Below are experts of layer 2 (counted from 0) of a mixture-of-experts language model. Rows are named router (the router's row for the expert), gate (a neuron's input weights, with its number), up (a neuron's input weights, with its number), down (a neuron's output weights, with its number) and show model dimensions 128-191. Each number is 500 + 25 x the weight over its row's rms, rounded and kept within 0 to 999. Numbers have three digits each.
Before each expert's rows: "gets" lists some tokens that make up at least twice as much of what it gets as of all text. This comes from a sample of Wikipedia text that the model never trained on. Tokens count by the router's weight.

# expert 5
gets: "| ", "(", "that ", "is ", "was ", "as"
router:488534535488472497444502448489526484529546513494505484514474478474470456484466515478473472505521476547486451486496480484495508503473462520488477516498489482536511491495497499544471508530441512
gate1:509483493517490522496510479487521538520505466482511473495521508499500494520472534491500462489516494551529510540463500492501559537491522490545481528500539486479453483514491521484473451500467495
up1:506502471486508499483518488522510498513484496514467520527508492492470503484507539490476479488509515499504489561489495475491546498486479495495478490517531530535484507472480474478458491500525476
down1:486475462526503522483522507504509458508480525529470458475545492467502522471486524455506466472499519497513480482482471477463540496506493516492496518534492477535492489510490471528500506509499493
gate2:476517535484485494484502518536483458554469456485510458486487494503469526506432516505460514502512469551487475548489522480477514499496514487511515473507495483481481481506486491480478523466500530
up2:518536464514509526451512457583516488509477502516502495477476450451513492505560487523547486502527503486491534483511519518481496479518485485493473449547481482502449483488484488498507506538487531
down2:467532523501507499491519498478485483473479514492490488481453533500493503490492443514485517523505528480532562545476497509486507520451486522522502503537514494458502544499473499515547451508532473
gate3:516533492492477480502509480513504501471507501515529491438494516515464488518467542520519484494537524508493462514483521516489490533503474516500511476475500569493474531525487478518510482474466560
up3:477560525463502495492543459497432534539497481486538486513501520496438516512511505497481493465456503499509501532522512459484481504533521514529515509507494537474508521473477490523512506495453478
down3:492477494526476500483494499489462551477497491545519500498457452545499569489532520501516477471488485502510510518512557501459481530491440519521508514494527484489538492440511519529501506546498473
gate4:469482536483474518449477480511533476519491484501498483502503495505492498476492496511466464493523508525505456510446453495521458475488524508505475515474473494463504480521511546504486507531521464
up4:483543496479525516464505471542510466516485483507454501497497533499543520476478531479521379472512467489458456483492463526469465506474536513492477449540455476515508493552504507479505497541540494
down4:482506515428541530468498519465506517500488481509497510512520460493536460481498457513487486489529485504518537485494485472495566531476517452485450516518555476514513503535507492520518534490500434
gate5:485488469473535507473486527526536512498546484535526524488503504477505515460505506492479486517527496496533510499513490488473497487463475510539538535433473441500548481504459523493515511458508519
up5:525482459535507503466494505508503464502488526505510480511529489474525517541509495492509524496528526501494503502488508494489486527519539487533494547507477483478512481515493516521508501538499471
down5:497466509484468467465511469493442506549454496483531486501495562497447511486480494499521535490481566488487539512514477495492469494503486493515502449506496498535505558493481511500517522529491523
gate6:513499567440464497473476515537498502505489511534483508458488531468527455502507515483480544497516484517494478466510469483541533509504502512454487497488523492480549510493471495519474488492491506
up6:495490517519531535519552502526489540464493541460492510523547523503494524548453464541495441509522451473519482467496487528480504531547497544478517485548489493535504502487490486470523505509504494
down6:511494463464506526454503474517553480477487481507478502511513470456495498521491496484496543495518512466511521512505506534460435495537529511474492562501504478538554503489519477525490513468525480
gate7:518474503526490496463504493464517518507511514469486516461503498510494479485528511510462494510469499434508495532508565459500536532486468515540526534490508498490566509493491499518407482511470509
up7:509557484542452428481489510553509490460496471534502499461466478497511489483504508557486476462512519498492491517485496517495478493502534476534468495490450519475458475499521480533485509462451435
down7:521510508472489511507519496492507516513481562496478481522486497485592553509505519500473526525525480447526496485526576530530518498483515490502479476481492504488459495499469507529470520509489489
gate8:512516519483509505485474495484526469513505486462482490507463499482477536512483493541490496507496493492476515490477490449478487528476504484498494525518515473516478493519515557533485486531526510
up8:505479524526519518515509495498467504521485516463468533504481507500496507528477493511498511473503519533543507469491467531512525486505519498477472511507499470459519538488547505488474511491476513
down8:484503494509546485476496519437515474490497494453511511516537560515498511445498481507484480499510547511460463463548457464497508537517468484492495498488510514521510498497502483501492490533522484
gate9:470523500442435471470494487511509477432543492494493472488522481470484554511514518453514459459491495520441480484528483483494464544499484488502498540502536500503523492527512473504499520562480511
up9:484430533540517496462547494503522475522520485511501509515477453487498548542459528497524532474482487458483507545489520522482480518463537484519503522534494488492484506501486470494470473446506497
down9:513449480497480500514500475552537494504487471508504532478465559516497526500518501472504514515508467474491461478507528511494503514580518486510506474529473454485523500493516497530502469503484488
gate10:497517529469526522484507463435506457462490498467514486535515507539445499448519497502501495442509505472463491510479529513482526505468480472490457508499503524546506489488486531462490484521500479
up10:498516478549453504480507509523503488575519541484524538510523495499462480506503524484523532543453464547534501533544492529459497549505475474493506496518466481479560474481517463490484521494507519
down10:514502543478503469471497476515493513535523461510551507513506502501531499481508468471498510504504466510499507509492506454514491527511491516535471438503520527477498460474523519486493475471507474
gate11:461508523531494500501501478529514477463546452496556483521489468496485485534461487500493467506538526482464505506522528484545507515534475495487543521474521494458486500496488506492518523526466506
up11:485529475496553528462463505512499476517496512566521487528493489483527528505531501518459525515496452485492445491541567472532505489525495508529506480492481515527526510504538518507476502488498492
down11:476476507498551478533500493485516461494493469537521493462492470541504494483517510475509511504465471502460511478481531498477507537527559512577495523510525505493529517501487496542523536462477472

# expert 1
gets: "\n", "- ", "201", "199", "200", "1"
router:494498492504477500473503483520492518551489541490491505489500485464507532482474534466519517512535485526483499468492502521509484454473491510491470536489506485486516473516496489544486488512465467
gate0:492501519519472499467523516472516490509517496516514469432483538451509484482512473484501506503488478524518459489488520524490510492504503500506476456457474531518539478499485455538500480527477526
up0:484520503512495534526535483448509518502481489470462533467515480496476516483505484468488462538523499472497497501465503533479514521492506519485483491540524543499513529491505487498498508492508514
down0:471477507536571495465450518527511533525499476422465526419502496481510472513454486517519532511543481511492511484517495446515461523485524481512462484512525518506473516516520522477481508499445499
gate1:517476521467502537484572489523492536569474505478539500477508537524507468499489495514466555509503478495464526440495522496526483513470494503506497526508479497536493499525552499504532533474514438
up1:528486469517497499526479487474494489454512517530513482499512463455469512498553519485503503484491547522498508510492454477474503498520497491493451489485463474466481504447515501479554458523474499
down1:532480547454489493506506478487449486510499500460503484527478487499510487528508479521526492525539490509525542519525514529522509519479535496432511472519458504513494520519510485498476509461464546
gate2:514459504508511511501483466474512479525516486471463519488496484447500468450497493517569492555543517505493467461477500530544492501463499441466481522488496499519464472453459477484503470466501502
up2:512500477525483515464498509493480475528481476548496524469479467494513517481483503490476518477496483499503482497493487495543479539486501486465464511490498520509517521559457448472504505513551544
down2:485510547497474499499456474460461493510481509443497508504508443554510493492509431484496533474492496514476477478467478506492518546478482466464511504507502495511478492525479512547497486511431552
gate3:493492516532503484479524484511519505469495501503481501495472491467441508527509496474570559503542513468492512504521522476492467500492493518484440519505457505494464505502508469519460522519435511
up3:442465500485525519519523484476497529519487513500456494492469551467466526578512497511488493500507511497465492546523479519508486485484512497474505483518492499462507516480470523505517480468514486
down3:482481490535517490547484485478522500487532467500549521527523518518486504493501457527488508483519468538495448495492512500511457491540493488486498529505510503498532512509502483498542497502510506
gate4:470487494471516509522510470519475461536448515505494501481581479475486488477449526481531473530501527506488510496514535458474502475465502543500552510538464507516487520463503546554540492497459494
up4:513505527473474491532530525538509518500495477543467472511484529523516513502552549494506533489500468543507463529487523494509508498489491469510496486481489486542499460517500484496501484517494526
down4:544518524472524436556506510553469512525554490494527497516512488485501533506504527488496490485466506534502487485494524484543471457502515488474528478542520457473510500560483543535554519522530522
gate5:487504436505485473490516467466461515463516499530494517496579514518500553481451494487514523490472513503493476524461520496554499502475526514480523523481496428498506450473508508528487485521473494
up5:504494502507475500514477500455489567490443508501499526484524564535462440502442516471518512484465506442493478505523491472520514528493509509471518531492475513521468536493488505516507551529483514
down5:483507508501519489499499495532501476466531506513538460502492472532524502471519507526484513499460499496514463527519477476522489457497487499566501540477469535479494496497509547464476480500481512
gate6:506481501541527479480528476526478521527538511471554499519537423516496487492503508504434484515496500518469497475507503542528487446495471493521497495517506525495515499533507486544456543529529501
up6:538502426457523479487482504494542515470459442483514508460522480490519494512518524502512506503501489505511463497505507504470471523503504476496474537501490525536454513487487463467535495475469476
down6:521535494482539513500494502524501531457495500506511501543489476532502497510518426513467481488507507517517514467504521551506488489479491456491474512510525525504508526532497523568520467511463540
gate7:507524521516490518488481539504552504456508496483509466488538480470486504515455565493517525517486504506440495518488507489501474519513527508483442491510502555468490486517490527460520538488476484
up7:484523545475492530491508538516478527512465513466499539475523488533502527508510516490522522516503489542530510462515502519499512490517500511460511459485473511481552480499515460530497507525465472
down7:514488508549501467476523497508472512540535513534482494469500467429489485490515482503476487503510445503504483488510468541486480483474510477475498476514454499497534469506501482459486495465483449
gate8:518502508495446520519474489516469497507509487524497490489509551517483487512512516471482493533450492550476498488535517492497508479498522484510451526495543466507520485486423494442479496498513543
up8:462481467473495528501522508489525473520500522468521518543489465518455502521498512505517513513511532557503504499480503582514493499494488439497509545474503486503526475499424506546479532511518497
down8:514480501623483529481535506494462532466502486506496502499562490536499512511513492472492512473489488480532547467514484518425500510466454500491513494500475485531515535510475491497472532508485499
gate9:485511507501479545493490459509497547486474495521507498454517510504522528525489549515469435486508503525478474511472546514500474519497494512514520567507520503502543555475518494523459488497455525
up9:496540542498471545507571503494502495515492485536511495451490522510556545481498495470521449526491491457468495511509499505498461517537510475532475545506487506472467465503466477505477476523474504
down9:489513547517549474463526498521502481487521480485462476489461470516541512473513505517508496532518508507489515510553502506494487514479500469512474505535486508500446470517502480476556524538481494
gate10:449483531520484456512509489523543523484482468493459494431560477521491427507510490512450489518528496522528517488454488490511540465498523487502488482480514466491494477494457514526469488478474453
up10:525519459510542513510505507527515487523506499545524501519497481488514480489493450516512555512494496542522521506485481468494487536507481486507497495482470510550542523509492508481510524537500528
down10:573484516471456493451538525489471527479486496507532482488517512513521530538505514499501492518488525496465517500490494503550486504486518480498503518494517507503509486506479475530497509507461527

# expert 2
gets: ", ", ". ", ".", "es", "i", "e"
router:524529515483491554461502497481497508514491494474492498490461513459507529513455499482521485496493477463468495480488458497489455460495513521458492569490510505483509484499519518517470475503487476
gate1:525514513450458473535489516496513500498525487491503494505482453492510481484434507532469498483506446506527504500457466505508489482519501493482509480552525539514506483507488470524496504534498520
up1:525540466488495514544525463477527505491506462483492484522499517554527499478456488469438526507503474479499510523522490535486547487488516569480486515519459513513529522460476541518534508529477496
down1:496527464530517541506491561519494490469527523470442517452487518490533462438513485518520493519503536467487556509498508478543478502540508503512486497527529490467443505531538488492526525532512474
gate2:494461523510493465484467512464504480472506523510541514500509500530502498524565526437532475481508490517474494541511495515491474456467529506479537503506525509515428493510468500511502529510464466
up2:462475491507476523541503489473476470471516506579521536514518488502495507519470500461553462510529520483507487453563482494541521466509485493497477486460478515504508566505495460479491528519508482
down2:489473496507452485537519546525486449531473561519543493523512541496496490496528459487496502491530504564520519490516475510519512523481528486478528480490522513550478548524491489479539514505485480
gate3:573502510517484453540466505519460511509511480503490559456505453503524511484507511467457496476460490489485475501487517509494431523495538561490528515516505469484513469516517481452512496453496502
up3:516463497521514493497561474533475500540534482487492507468476519506488525473539470514450480478527458463488496523513510503492506502505536483514496499482489517524491446537516525502511514495518465
down3:539549503415457497471524501534499534499499497471481477489485477524477505513514499479524508483505512503523452499529524521477479531459541513508530486541503490511511496508486476492444477513527500
gate4:502517515465488458488517465477475504531449496547503487483487511518441538505513490521524504467544481497482501491475509531546509510479527536504491517496521482520498501498487443519486537496520503
up4:474542511493470505526468488474465474499483489501565536505490517500495496521499525486477468508497535502522525508513488477525442487507491576485482489478507510494491481501481556500511493518491482
down4:484545511516529531494526491488514490532495489549489520466489482469498485523495510501469484537494517482513520545482499495499505451512538485500521504512513490493518497449532519471433505465510520
gate5:484479542438535455489475498503491511482509480463487479491493480486500497534515513445503522465499478495507517479478512518499462530504460523497489481527530554463519527534525514541481504478476464
up5:482470501574492512498498440492487499523523503473508498501520473479486496469502508539519488492486526512506501514488473476497484490546508502526503523516435469535506517494499450493455557491477505
down5:472478467514524515528519487501492504535497527486542501509500498508519447472491482513480496466546518480531491518474521511477485495493493459479536509509497498568465480537482545530553492514497520
gate6:462470549505502505491474503503495485487507482486498494488525485520483502550500479467527502486478485499528454477529538532494461513527484492480517566486530460493517534489498503481521485498509482
up6:520506517476498499526539554493540502527462485437512538493480507497504494494515467512495529479488520503542497510462498511559517527529486489481510504515490482532477463511477424533477481489456517
down6:471478518521492522478530499528517506467492494482485524489496539503504526541468515489458517528516503516518507462477495496487472497489476492477483510508502489478550464498547499494489545508505549
gate7:490509512488445510496511502484496504513496467480502490491471500504506541486483505502497488451479490490527522500524485517495434526502473509492527483495460440589537479499515488532481520508453509
up7:535484530505485492543508454529504498476504504488472540484475548476528473482513484494517504490526496480476496498488521500487512518534450447516466530498488525517492463534475487502492499526497510
down7:489535484544508503468475489535552533490559496492479498535478533511493449527487488505499481473533505468502489442467509503484524481491474490504509483515477506489493513504492526480492523530495477
gate8:526536530486461526481469500518498504477495492495500509516476494497506555494486508488467511487484464486471477524491491496491481504498511465478501536532495472462522500503491516479497483516510568
up8:484521532505522468472529500492543520497436515509470528474504488489500512427468495521476481507500524501536538505521501522477460504508480497482478572458496495502513522471502526468511491485502492
down8:475509513497470498515495529492507529459494521473511465515522466532454490462514470527468493474523520500526497493497448509467551507512545509492511529493484554487430511489504516521496490486486489
gate9:485470532463452443519491543493476506506538513501543477461445460476521516496469507489526504515536522508476526510498491505497485485486481481487494538496467499522520500504495530512554514501542518
up9:514505464525500519508487486469510528516446499498467545547528493482521489517498490509546524496494537496472491501495470507489529521505512505499500494519559526485496570499554494477501550468520504
down9:497496507485482495512497553493550473519461477497507481469529501496503447564482522483527478472452485504530463497572489499481504476471505473490536482550500543483473538508493512471504527510479497
gate10:503502530508468488481486520512488461502511481473499492542506477436512510495515483454513457506480477476480445502516449505523500511513520482447485530513493520503524485497496487551454488453510513
up10:548525470526478504465551484522517539530487464451499533462489525521480525538491475480528469489464488493499497491497467473502491464483537477482545537505568510491468482557485521499490487494492508
down10:541506507487495488472524474507495418516541477492517499476488573450507497477487574502460504525547462538517499489453534533519537513492483533442481485487471498512504477533488541480508490464508492
gate11:505493498481502544480504497514492457487499480533495513516460545527511523473488494547470487516496505509478551475457532550479472487481472474467496521527511492437490445521554512534494502494530498
up11:498533507489538477503480473528517548457514472502510492500527433529505513521466538502511488468517502539444480516533518495515473515465517491492527538517482504543498514529494501501509502458493490
down11:477481457513515486480502450504526529505488487523527495503500466502466565494512568480500528481466498503493510485497521530514443506452500521471501504480498514535545509482482520512536503482518500

# expert 6
gets: "and ", "-", "–", "'", "s ", "as "
router:539512491484497541479483505518488495537492526495447469538467489518514509513490542509494518505529465508499530475468474502491465511451497504497486537504535509493543499518509531507489470541462478
gate1:551483537545468524537495505518495504504513497518503514531490492484465556530516498548477530516494507505491497444505436516503477479506514505503470483498508552507526543500465547482500519512500470
up1:482516483465488526510507498492496447482517553511511500524490463491541465509487527483512466539496528499530482492483482522495498469511492538515506475484502522521515478513503531504526531505456489
down1:479491495515504503524526497501527477481584516493504499487521504498466518495527495482488513478535484509514531483539466500472483486509490497524509541472555520529523466487449513505515468499493532
gate2:518481522539503484482452481502485484473491476453520450501488536510510507486442483461491529470493470507516485504478493523447492542486481546529474545513524499525501524517455540498492456523493500
up2:544506554497514515427461501489499510500486517550474510543529533484502532463465498520537558522515496483491496492506512511486519482452478551473513516518511452501475524513499511483518495494511492
down2:519525539458472539528492517521511489526487495490504508515526567518524559468504482468497470506493497514507459517496515499516506483506496531489514540531502506476497514564473478484530490483501477
gate3:491527530458470499534503482490495562476476515502525458529502501532496506467515545507491535538517504538460518535495480462501448490466547541456486481527564512519506499485480496476528474490489516
up3:504526473534542511499503531533495513472531518517517490494484520526504505499471501516543525556469546447507435517495546494493515503507488500541508527504529452525482482524511470532500468480508524
down3:472496478536461482517541494479447481473489533485529485506517508506503494496479530495492547522479536527498532499506507533505482527489476494472534528497510477532533509495465503514509505528538520
gate4:508512471501486507486474520541518483493482466485505476486516465491524527548505477503520501529502494524484535487446501517506477492439467515524528498483464512479479490509550544497479504533454510
up4:515471537494494509476507484515493517448492466469468498494476481489502489525485484508495486557493481534517516479487493476531503545494456509528508474500531498505496531512513494522524495478471526
down4:504446496530478482485494512512454465537534510472495523467495526535513500442493492492506504521502523456491495451517502502492478519511492516505546505491539511478582525477526464488540505542490505
gate5:506484523516513502507521455493492501527449511524522532515516526533445520499522514533507522522509499525511522461519474468485450522488483500473461555517507516490491494515500545473468475531521519
up5:494495500467493497475490543497533502476521499440481470478503508499476526464448495532545477482538547485487521453496517514481503511512511536503550512538481523481517475489514469516521453513514498
down5:484471485484498461513495485500523504531494523494519466513506489500514483549511490472491514526498513464519500514472493484517601522480571492475513458474458502495483507472494521495484472485500519
gate6:464488515502482508502511503480478517557491468517473509505506526528501494499481477536499511543507470503497549486449495504525518495494488488454462474498540542476482483526489517504485493480495515
up6:500513506471475489530488470469543474505499475526507517510454500489533508539489500486518502497519476534448504481523498452522521536527462483506492543495512504490531463467494510557473424485486488
down6:475479549517501556458488464517553511480481503484470529484443522487511508495496476469538501535499499488495467485520503499492489451496511497521492473480462513506472537534494486485494449534534476
gate7:532489506479486509517465492520455493484504509574468506489486497481480489497486529523504530496478478487520527489457497502513559509519488536502459496484498520532507488522491476432512480514472487
up7:480526484483466473501495524514515532514479484487527503530497506472529479470486482485476493453548502487502458458508515454506562502510527462501493485497516447488449525484487497527492550492474563
down7:455518479523462522555520528509525481509487474468533499529520484460474541517461523518500492433533476535466490526507506493468522488457501511512550472482527504489458535504487497511499509523494574
gate8:507465496481510487479523511479474517483532461540465500580486498518472448488509545531531501500520498519515514510463470486530473497487475548511489501509506522495489485505488509461472516461468537
up8:507472445511446545505498469525537468522466508458529498508566488521519563505475536487515509523454531484516505497516501518515525482489495476541512536512505457485508500508460488516502480521489461
down8:567455502499527523524494540490471522493479466495508455470501482487493498511507464469512490500483440477506502492497502480461486534439489489459517505480541495509492524510536532507505479541485521
gate9:497538531529503503511514473467530502518510487502430469501514501509469541521546499472528532492506516500557501426526502488449486512499494538551516474495529496524498500525472517470473508472485483
up9:509502473473452496509470486519521496469492564546497544521503467538492510507505474467539467456500489518467482524510490443501496524551532501500511502497521521513494504503493490510525503457519486
down9:476490502470529468504527494476471542508530500540495499483512546482523489509482514490503503520541480498497514476493523513440539496542493514511534495476485519519468485488483508499498490497505540
gate10:506517502502464511475491517525492488516473495523449497487500493470453560536497537488502491496527453527539502511498528494485486508510511521474512498521519480484479515502532516527486473510513520
up10:534499485570511508434453513472498467501514492495536499464515508518544489466506514475553533501468480484528510496474510512556501542558473511509461505515496498536485485493485522493510537454502488
down10:508497530481536491496522434506437515520456558465546507495547543493506529519482492482488513563480478507482502549494491479480526472487519484516538454533564492507554501496503516516522508498508504
gate11:520526483529468534482499518491466492535534496479474476510539475539516486538499459515496509457524528514481483499511453539466500529534489498487517503512479474484496476488512490518492479463496468
up11:526501536471520568521499513507456497518497472485498524520484462537495532502456469488498543497494543498528459500542484485537547459535486518512464537518480547532522488545508540498444497548455470
down11:454515499507502458526533514491500521477508497519466513493494606547492532536504518516528486506456510491532504497480491477522487505481524516500469501511544497488502477502491494472459540492479490

# expert 7
gets: "\n\n", "\n", "- ", ". ", "to ", "the "
router:541521525498481498467484486516473500534532472492480494509472458510516493493507481483499486452488494502495529471466474506478507535482490523502470508486484505520533457559483518493500493491475472
gate0:441509514468484456517503492518494531504531483474468523515476515491519466507488541499486506510467477525500495490421484511474498508468475450511484510507499509514510513482499499453513507521478492
up0:543514503529504517515497529517501410498505543501513518473502482558479507511505558476544504490544524489506486485560514496472509479480477542513500481523497486519455461496525517499495543495522563
down0:485500536510523523445478522460530516486491494489512549449518447469498494508540514502526504509527507513484484529513511528515464468485460508525487500515454510519505455468477500540507474513514491
gate1:484477493466541541504506438481498496504529505499500494519493503538499508474528504490483481505480508477493530457520543496476526539468508459504507527469509502513502502464529488469459538440496510
up1:507511519523527538490514464504495487500515513495506512519530550514498517549475510471473529475487523544545491476481492458493512488482511513462498511473511510493502492508552506516498488510498568
down1:539513486504488466511457484490494495546517495486472490490510471473492510511509506521552518463470522545526527482476445486465471550527465452474509481510522517498493467513478485475465456490515493
gate2:450486514482499482538501506478491492522531531486471486505482488437470501464519516497492449474536490522507535498464510475510494465438510511518502471511520508510540487514538472509487540462558499
up2:492495489506507539499487451514505494502464455500490480503526484510514517511504551490506527528517503503519485505506508501541553473505505474480528452485465456472493460545470456489510489546502541
down2:466505504499454513488525495494530539504495509575499527444566430443512514492451497469452560492497493524485517524519491486484516475520547529470473477468497458494485464511499509518484523501478519
gate3:533492484487494465447463446489499487518516523553447471491458563504475495454503519464505500514497496477552476510482488507508468511517474495509523526511526475479495466513512498479508534504488481
up3:499536521465498513480501460493490470467485491518531469544517464511468476511458459452509470489468451520499494496534529504503487570477484500474509501472524506502461495476537505448516514514517472
down3:459530509472486459467498491491514522495495497545534461535524506511489529475501509522515475534430534486467518498497462552494504452503522486534483499496514480488485494459521472542484507504485460
gate4:500530521499490484507485494502494536507496485478546476526510502505499477460538488498506530439499508488509533495498512506472472482484479468485497485487522544523541465503503475536480525503505474
up4:538523481504524497526539496548499486504467475493473555490500488471548496473493488501506479531511523513558486508531468535477467519506472490490529460500519430514481494506529511496481530510482511
down4:519510504522501502515448501499537496477508517488496476483515470461479507491542478487514522513507459490529491472480415496463532484520510543541519501480492475452471466520475526480481509521478465
gate5:521528473496511495509490500506492498479468493482501529486481462485497551452481519554504522493469507469484496501488501541580467470493492512512477509514521461512508532535475529520464486482492472
up5:449494477528517476516500521523493497499489470489509540492518467510503522501468475526525554523506510477497491500502513484508476476499471513501529497500538555492513492530527487508535467507475467
down5:483529453554532448481448476531539488495503502515511521513512524527524515453521498515480517539512515521492528493482464505483475468455531478489511512476496482514494459507477536495523515517506470
gate6:520440538466474438514471509487470466513521510505518530476496483511522473484517534500511500478509532465458530462423496499502445542471500513499526515411468478477522471531491497498519474499526501
up6:515496481473496488498497474490507495498460530516516540486557464504452482479513512484458519474502521535502498508506486489491499521517469468481488498480517509518492477520455502475506509504508530
down6:480499501517535549497503493493486521518478486525511515502448465486519495577497509496469492497477449482513470506544523507512533485497499510516498484501507487503523511549490518499482543458482489
gate7:493547513469484531503478542465484500449508481510511518497492520498516541478486510479485501477515517486510513491514488543526434496505496502458478468483500465463535519545513548504506472464485470
up7:531514544469490571477480499487486492504522475501467499496500486511525557489502522503514506497507486516507490483460456500494490488509502536500528473474488462447530509501487467485476470512489503
down7:448498496531485504500534493517458494481526458526506503565546503501494475490497490477525453466528533496499491499528451474442505499479525485536502499523513480499503515503485484528507471530529449
gate8:469485525502535547494485506491515538527520481488521478545508523509488521472502476477461467491482491508465483515474536484481505483484469496497495529523486494501521490490483505515522493535512455
up8:494503479516534450476517459525502484534445514517456472466519504491523482508495515513520489472496523458552518473540517497477480473520514508507493484508509536465444533508545526502533485478502470
down8:471531476495490502480452470541490506508491498508528474516490519516520490502510528496512459528518489506538469461469493540500535491490469469497491507478534479453511496508518515521508512486484496
gate9:488533544520486478525502518511489542555509449510508535493459512462515501493500502488499487502472531521472524509485490477512524500518489473510507494498511512480532455533504502474526500528501495
up9:500486397539506514490490475472530481456484521508501482503557507485523473488470511531528500523472493510534534483508492531482476538522499495505506515495509467533473550507483508579466500507500504
down9:490487503510498511498516522523484456493481490481477496508494504533468543469540507518513507501512511546510513516513482487524487512504471544478463488493482525552499534524511507508523515505493517
gate10:524555557509533520471482495460509497475516564494467474520498463501476494482511495506519500488491520510498467511457473566524503469501502470528481533502494541531497501480514471528486540473477518
up10:501442486536434475525516513481489498519534446480503499499492527505512498473498509446511516527504518531532481432504533473493477503483460502467512465474530475452506487507477536470536453534491494
down10:515509525514512484537509473487530509510463522496470481472505491461480544481502504477536483502512504477531502555497474505479530513488465504499481525570495490501512415509503509531469473498498508

# expert 3
gets: "of ", "in ", ": ", "for ", "on ", "at "
router:480547452487433528491502481526499487517516501521504512545519507496533499514486504504477518496508492451526516480462514446521483470466506544491465498519554488510525447515487502539506464474481486
gate0:451481488490486464534491470546476489509528487515498487503515480489513500447426499532470524472463511464485521492526489493506519530510491480518482493483478531468476484488529506523501505484519484
up0:447511501546457514506481516481488521486534468491451504464516571450512474481517528501486467489507516511494498498508533488530483487540494504497467481522514510472552520506523494497497501481488455
down0:505510473480521490469495483544455493484475512473485551444497526534516501528489534484495495528470521466510448505477465506486513495544462511502474458530531505470509535522511557524475464509477495
gate1:526523483500517529527476510495466501502480447465516527548536523508441498525500511474505520489524478468516469492464480532449500506533474479461482508505550488494527468504490527525479494486462436
up1:499483432529511469490502463485498492528481493533526478502505528539512480474495525501469478493493478514554531535504499495529503531499522497519491442519456492485506555526510487518488505515555525
down1:447479489517512481498510494544519479530515442543485493473514481508453482497467501525485489499492498472498471527520502465522524522462509469502507483504527483502487557529494481481478489493504476
gate2:492481460484487476505493539512478516508543448478527522478475503520508484488535497465487462549513507524496494484537476494486471479488476566464488487454466471470515509506497492523472538519511515
up2:483462538469530527474521480511491516471530505466513484488496550461493481479520486461485481504532475561455458484522485498484515492510551449554470498473528508486454505502484488490517513517505514
down2:503479563481550504538547500487524498485510521488469464519537470489491517514506499517506480537509491547500489545494516499477539514523510532492555505527536456507491515517497520508511507467460504
gate3:495494465488508497495495489455494556523504524474499464521476478478518511505495507472494521481492499519476491524520526532509469527488519494521453501480519499490479507488519523503515470517507492
up3:444467458540545492483504507535486494513494508458501453468523474512523511506523461501523497514478516480452522470526490473507551504508492555430478525494479507454489498523522525509481497548485557
down3:500558491522475462506504519544497498489472473512489493486503543532483454503435515507469528502513447488514509478498493470466503522491495541493543504498523455509475514514479498499497486466473466
gate4:523519491487479491501493482516494522513529465495509511506514484530488463490479485488510500540547495464498488502503496490521475524472474489531531502475523471537492465515495502462488503480509487
up4:499466474491545492516503469482538489498506512502505534540464507541516540512510494480460482509456523525515488534507512496489542465514503466449497480514528494484456531498535438480515463507483501
down4:500530514503530499483468507501523491529480492468475476505498525526433481441496510476489502524510514493446568486474546540490512493489454521489480518499499500545491466530520484518494497491499521
gate5:462497509554479524461502455535527499526526482466483495527483495490518505517540473477524506483523533499512499477504432464466489488516536508502506490510531473518513471524506531539515504481504478
up5:507514520482507543530544515436466518528530509469497550457526519499524523467492500511482513477509486524542516523505535475497497505484501496486455543499497521461470533496534500519493525520521508
down5:508499485493488502500493477475515496529486532589532486508506500444502530493532502503489500506468477525496504569515490530511515531544496506485497515511478447498484541552504500541493512454464495
gate6:505493489458487513481544497513488498490525506525469539487491495496505491515541478513493534473512479495517486503467491491454495531482538519570485506477552467527495491509509523503524510499472448
up6:499484478512448512508553496467462545491519533528455548482486458533535499489482537506473525487498525491504541541551524485472473472463518499488455515460483467515505485491538487457488517497498469
down6:474459489494457494480516452496468507532522487507488504515474473484476482531487495499460524444465506475482473489495500529466516519509504500481452476459500472492503543499518484531528475511479467
gate7:518532498470471494517511454473531507471500507538536465495514474519494507550480486522498493494522491487504471511561523483478510516506463502481501478486488450484507465490496528522497513451506526
up7:481494521497467485474484467487499476474508473509562499519479492510482533540485486534486443507507519507511513496530473484439543523510478466489531490456451481508469509469523543459543517506493526
down7:474515481464513468492480534493495528529450497501549512500493528556501535496453508503475527541459503535441515504492549510452518530494519539522543509506511470476497494450461480526480537485474506
gate8:456460499483451506494484489499489494526529521510512496517492533515541530526483488529508499528512474472486474481457502509525527510468518532530498480442516495496515485462529481458502501451500498
up8:505564475569523488524532472465471529479509478525491506486486499537516498487480469515477505481502484482497492511479463558554514517526518487518474533505515549487482506500496476521472520489480485
down8:493475468509446486529497449516496535466520552502529507496442501519515464516474511520524489476469493456514514476486515505479493477483479501475460463501513487465464502521472500470591521508491484
gate9:508543529481516550508491506449491497515490484542507511514525464527541492489494515490529478510512493511529494510516479499524483494510557515518480413520578477512511523555457481447537511535518481
up9:569511497488492494493499481473486496479526460496534505527492508500497509526502517488505513508451531530489442488481507496510517495543480518511449504527507490526546532475521457533511474504481489
down9:475444548537440464504502495478533512499457456498477511496518529462533506524492504498519495519517470487474496543526492538543503491515508529478499527532477440513500462480548499506513508457506442
gate10:499483494505507520515473487518532511510506539523510499547492496507506524534499533521487489506501470523515492508496512518423472461486515533522470480478501502573533469464560468439484481503525486
up10:484502506474445495490456537492523496516496516538525508481510506454478498534487499525478454489469481527518453488478487504503480503524468504478498463497531505475456499508468511474521526502541497
down10:525486497533515471504479475474544499483464485506475478511490463488526528497519525485527522501459468492517511509461471468516499492508459471491558482516504512499523530484509495504504483458526510